From a checkpoint of a small mixture-of-experts model trained on Wikipedia.
Size: vocabulary 13299, 52.1M parameters.
Experts: 64 experts in each of 8 layers, 48 SwiGLU neurons an expert, a shared expert of 256 neurons.
Below are experts of layer 2 (counted from 0) of a mixture-of-experts language model. Rows are named gate (a neuron's input weights, with its number), up (a neuron's input weights, with its number), down (a neuron's output weights, with its number) and show model dimensions 160-239. Each number is 128 + 24 x the weight over its row's rms, rounded and kept within 0 to 255. Numbers have three digits each.
Before each expert's rows: "comes before" lists some tokens at least twice as common just after its tokens as in all text. This comes from a sample of Wikipedia text that the model never trained on. Tokens count by the router's weight.

# expert 44
comes before: "20", "19", "1", "18", "2", "3"
gate0:104098126155167119173148125134110150151119141147113159161165057116122110144144122117177168130146120148130122139093125182148126130115156126109135149117179109175094103133078095154111124110130150128085117108130110153187137149086090137129110147
up0:085145091085137120168144152121146121133111104120132068156140156083146139108147121120085125097129154147150099162143124126164122137072130156148137128132137097114121127096150113116132163137109147108139134092087106103130122111107111076122131162
down0:149126133123103130080147151122130166149085137136148115092074145097159117143157155095118074133115134146158129090168139112146202115121163128138197119124128126142164140127155112093160153166154124138137154162136087159054125098132115101089117146

# expert 4
comes before: " |", ":", ")", "1", "2", "ie"
gate2:124097117168112102080117156137087078121144165125100159131082154147113162132156146107166145106172118149135155153119150113107121096106109123179127122135144113132124144108143121131176100169097133130147128143106117121098098126184133138123106147
up2:123117155109118131070109123138104107135132126118136129122155138116142145103101117110134122150099137123149096120130174143115123150114114094127156124099125149160125117163104107152119105134133120113134131144101144112092127101142124136169128103
down2:150111145159139142074170089133130117136121104130108121120113112145110107098133097140170135149148189172117136094113144138160140147141125122127107145131171108109137098127139128121128107103129076119097150075144103138170080125167149137097092123

# expert 22
comes before: " to", " the", " a", " him", " his", " from"
gate0:125145138087115179114200114140111124103118143138124156151180137156098094134135141160128102104147147090082121115153144110130118179150123107129088139127092181137137143104157144119094093130144154177093154126116123104141175126137112129150137131
up0:127117108144132109160097117129116163108127119170152116110107137124119135087107151109120118146112074103146122184104129115161138145151105147151130081136140100131101106162141134140134136141128077122141127125124124192129093115145154142167079133
down0:107169114132147134118119125147117145110155109157156121118111125111166106105136120170111078136111143131132134153130154123150126142149108122143143101133158064084114109127135135096158134108119113116156134098166096141143141121138154176148108106

# expert 24
comes before: " ", "0", "2", "1", "3", " mi"
gate0:135105098106160108124109102105128108156186136119113104113141171096114117099178086089128135118182128145127141143132132107160102122141121101136160120151098110132074081151165136158146117169075155209139122115104137128130132113089127117140116089
up0:111136166118102106117089158086099084140160144114092107136131126155101131093161114110134086165155172110120119132120181082169125128126084134148134098153121120158109078158149163120103108140097137146191141116145156101150100117102149132128132099
down0:106153130085102093089112141169132149146095062152155107100177134161139071162101123116158124172138152079102108106138146180110165087130111152172160161113128125132128112132113099140185131128179169127173127152095143128090118156093129103089140115

# expert 26
comes before: "19", "0", "20", "1", "2", "3"
gate2:113119106168135150171113141125112053149136150131131124122124158084156116134144141137118130130123091118124133131148118145136167153137155114086100116106176118139076127138104148083129128147105175136163142089097091108131126135094118110122140138
up2:161176141083093099087150143146119171126087112091140130125142088151125128124141125144132127128106151132122118142117133110115085086089129117167148096111087106113147108129144125146132121113146072146134102147157161176116112136151130150112112121
down2:142144151092166154165137072127149090102121162126164167119161114123090159110111120132106155115127112115109090183164141151126111116138115136133104145098141116126099129135161129112141119094110105121125155095109145162181117144138142153137102167

# expert 39
comes before: " the", " a", " that", " to", " by", " his"
gate2:141171182140114123164140131128131084128135146162129142110146138133124136157160130152151144114159147121106122108123059149124149123108156125096112084161125112098127082134169137115105126137133125130115119094137105153173103101119156128120137099
up2:145147126118113078119076138116150149135150171121125135124132173154122132105148143150124176122128115174103110101129112170121141128137154157094127153148123146131111103122156108169140111135146140187171113161138130149202154105093153145109162100
down2:099153138126144155125110132105116119125132092156085104089080144150138152111124121133127131126160189078153118171116145133138091186107123110111097125148155078142134107161132133089102142088154121142082139074160120115120137120126098093179139144

# expert 18
comes before: " ", "-", " —", "19", " L", " W"
gate0:156084126104096154136117076098127134137106123115120163083167122119129095129119147160134142136096122124061105176135118173108154096142116069107102121147170137150107119129159135133101104124147144131100131133112077129175152148153122058082117134
up0:134109111167112148149148140099187086116115145132112161124110118132137079146116159128089121119139142108079099165126141146114146090125139048130109132148156135141097149132158140120058143108108109118110136108136092118167157135169125130085107118
down0:122091094119167151090139106188138132098160131088083141123122140063095129092128107122110206134106146130091133152118132146114158128134155117144136183142164079102096124120134129137083167150116099154159161146129086146166141168128135115103126155

# expert 1
comes before: " the", " a", " his", " be", " its", " an"
gate1:121179141117174151092155148114107178133114135088151155107131131107160114135131142101115127101101155103114114168128149129149103119146149178121130127113150127129134128156145153093117147117127122133147092158114113098123120069190116126155132147
up1:141147184136164105119139124163064111139121134093108132121114144166131184182078114104119137142166131133104101097084154176116092120149160133094122148140164136097132118105131124089157098074157154111155104135139117126147099076138138145117165154
down1:142137071161142108131127115121140146143170149113126118097104126129130108150102119124140111084090168065112164129151128148158159117139103144121126104142117119148137103164152102144146130180096141111089142142151136116127118110100150088124109105

# expert 49
comes before: " ", " |", ";", " |\n", "–", ")\n"
gate1:169134127102144107139145116115121050149118119124124088119126137126103142156126154098124132134119124128133157132113126155115173114115109128117135128135120121115070132140121124136159164131137190183143119125150134169106124109113097136128126126
up1:120149127110074121144083135153119142125150146140145110101134118142141133139112116163126098123133121125058106168119121120094152092112149104128122128149107097103173162131118144127113121090097107114114148147068118141097150144125118142122130188
down1:136149145114117149126124113159121137165115139102129120154118138125148134107091093107102136142075150131149100129120117093132137115159113085155126104136132157101165166138131145116110124113093111136069125138102172117136097125156151136129118137

# expert 23
comes before: "-", "|", "==", "=", "===", "The"
gate2:108114160064128158144124143112088184144154172120162101141144168110124142052129143107168140148122158133162118100140152125146085125122087125101112092147140148147130146143133140132161120149132134165124136137119137130119094095116136093122134147
up2:171147136127147158127139089144102143117138139088173148135120183075140142134146124134116142122134169127127145108087098101118095133147166097142170116150148102140110131140123138088148163148113140116122131152157141141143125096150117126141155139
down2:123141128125133109127128106136125105155116145094130124140135128125126129127110109167125142109121092105144096133120096138169108143103123108103125123133108153110079118255118141184115081114121114131088091099140117093145113159126131164123151154

# expert 10
comes before: " ", "°N", ")", ";", "°W", "0"
gate1:093114091104079155153137133126114084195141177137107101128127102127123083123112120140096085088162117105086114178112126106083084114107128115166136157132120095151136163097115134149157132120144152121123139144103091107143132144119110082143116110
up1:135136119125148111063136109138111143089096123129140169144161138112136101150130127114133182161094129133134138097159132113170176159139104108115114149106119073152130097126143159129108143129116134160145109130124160141091135121183140128147162098
down1:084129166114087132156113147095117133099145138129122111140127199167121107166125123106093123112133127164111103147142112109122156110144139114190125112170147141151131159135133123156119140142110149114129111126130157096107057122157101131099134145

# expert 28
comes before: " |", ".", "–", ",", "0", ";"
gate3:141110127124099120105138121122145155145155081142101164072136133131148131143137169127101127182121152125151126133136152124123130145139133100135131121113152135165162095130101086099134125121129126146120165173143096176140136140146127144114151190
up3:138146120088120090101130116154087109125118096150140168122134136156084122143109182116132127157135144121110092118106117068102150114166152111103100098151100105141161148141101088073143120139164148133156165134111156121143139166176178156126173144
down3:141141145136072146151138146119086109121119123098123182152071131104169143126169159084135110130130094123116117108104149149070086092080175150174093179153126137145152129142119128089158138184113138161132083136142151100146132107188152117121120148

# expert 13
comes before: "–", " |", ",", ")\n", ")", "\n"
gate2:134135071154094117099139108161106101153124159136125126128131119110087112122118141123142106095122137097138155130159132130135159091145154075117125155137155115128121130138114143171115091142129147102141138108088125147115125123130114150164108130
up2:140100169108167186124132164103133180147116121127143121125124141123140124144137120095147126109119138116161104105081148139128042115115128163106161112102071143086168119168143086101135175147131133145101118151150122138142099130113116092086149123
down2:127156120154132123123112119128142124120185133156119146137121155119119110155150126132115142129147156114112122135152102131089157124143134119174119099135142156133143123111123150157147103145109131159134111142144103149185105080121104144111136160

# expert 2
comes before: "|", ":", "\n", " also", " /", " JPL"
gate0:141118127117120133102081145130130106130154146137133119157137139122109141137145082109121103153120126127146169128135115124094159105140171121133163117161088126147137141132109111178166071126177102161129097143116161121148087102153136085176098134
up0:138127094136087135106125157135094126154114155108139156118126157114033149146178098129087113130121111110104132158098079121097130115124142122170144128178099124131109168128075125118161122137146100164074152106108114150154133129127172133153125113
down0:125095122088130135126126143103106129166097116107114112139149148122122090164136066168114164155109132161114149118129148154200164134137121176131131122159090163139133130128133094119103118110135112150113091103136069097141098134128142129128143139

# expert 15
comes before: ",", "20", "19", "25", "24", "16"
gate2:153065109128180120142135143109122119092130141135102142144106157103101176177108169167124152123107117161109140109135104134114121135118124193099134100126087133116122126108119132112108093136138125138135114131149109117135121190141119131114133165
up2:125184086116107141125140138103133128148113117168164145130164120139142102140161126104160122136193155126118137152098174153136116141133125099150177160161126099115130103143133122168137094149119146116116117140080119123127123081123184130126118090
down2:110116130135143140106161183163128136114117138129134118174169130115135110172122131140133155086105128118120125118117137097125146125152135149144107159130141142099150123087105138134126137140106116094107143159152151131104144113106134142157134154

# expert 12
comes before: " ", " List", " Total", " Born", " •", " Mid"
gate3:093106088105129141177148132143136129149152075093129121165147138092150132119136134128161144151150117171121142127135129117121135149138147157127136132111119131122119140142141088144149072139164121111140122167112192143118182091136151130187134126
up3:128125097162149171149125093127152149144141137100115124127168120087158100089147121123150175154128146180131129147124157112095144120135132129144136131114114157131075156149141131129128140130130128119168151140120202111128142130129133131200153112
down3:128125111102159119112133151138136125152147118133051148118145094130105140109087148156155146133108153095168145149084109115120113136145127147135117063127122119089127123255119125132154137108124129148130148132144129124112105115161111152137101128

# expert 42
comes before: "-", " ", " He", "==", "=", "–"
gate3:138119128145153108139157125123139132145129126132150101120167127100081118074135106111141125141159131103145109127136158149091172096163157120123109139086130112082116124101151157126101149109103180127171189153097156136131088119109125128137131178
up3:091166103147124144120112142110144175082178131141123156136148144109175088132075107123101130139108091121156102119137142114100127164113099096156118110155111161111095131136119121129108099150074088140118137116135122176131141095099121159140121108
down3:117131145091113101132088130174128101104132112042116117160108135131127144114116078138112099137140136169144153118139128119134064123155136160154118110099118119118107126185166099149093131104113117089133112097133141157155127126090117130138106124

# expert 19
comes before: " the", " a", " his", " its", " which", " this"
gate2:121126149119158155150140086136111130146130120140109115129171106154141084143120125177109148133135104137087122136141153107101129134125152132124130152122136113156131127114136119115133117133130141135153104113102139103146113170130114117173106162
up2:149147123138156161168145133132120130121172115112112111138136103164124106113112148159132126139137109121079112139143126070081133116140152136120156127142119139148128143118152151132181122112135082154123109119096150100119135177133114127142097131
down2:134105124110156156122118164088114120127117092118133134116140105113126130146083112130144109111161136100133186146109147129119101174150115140104134153144135134109129150157070130112150159134100124110121107120061126127108152153119145081149179172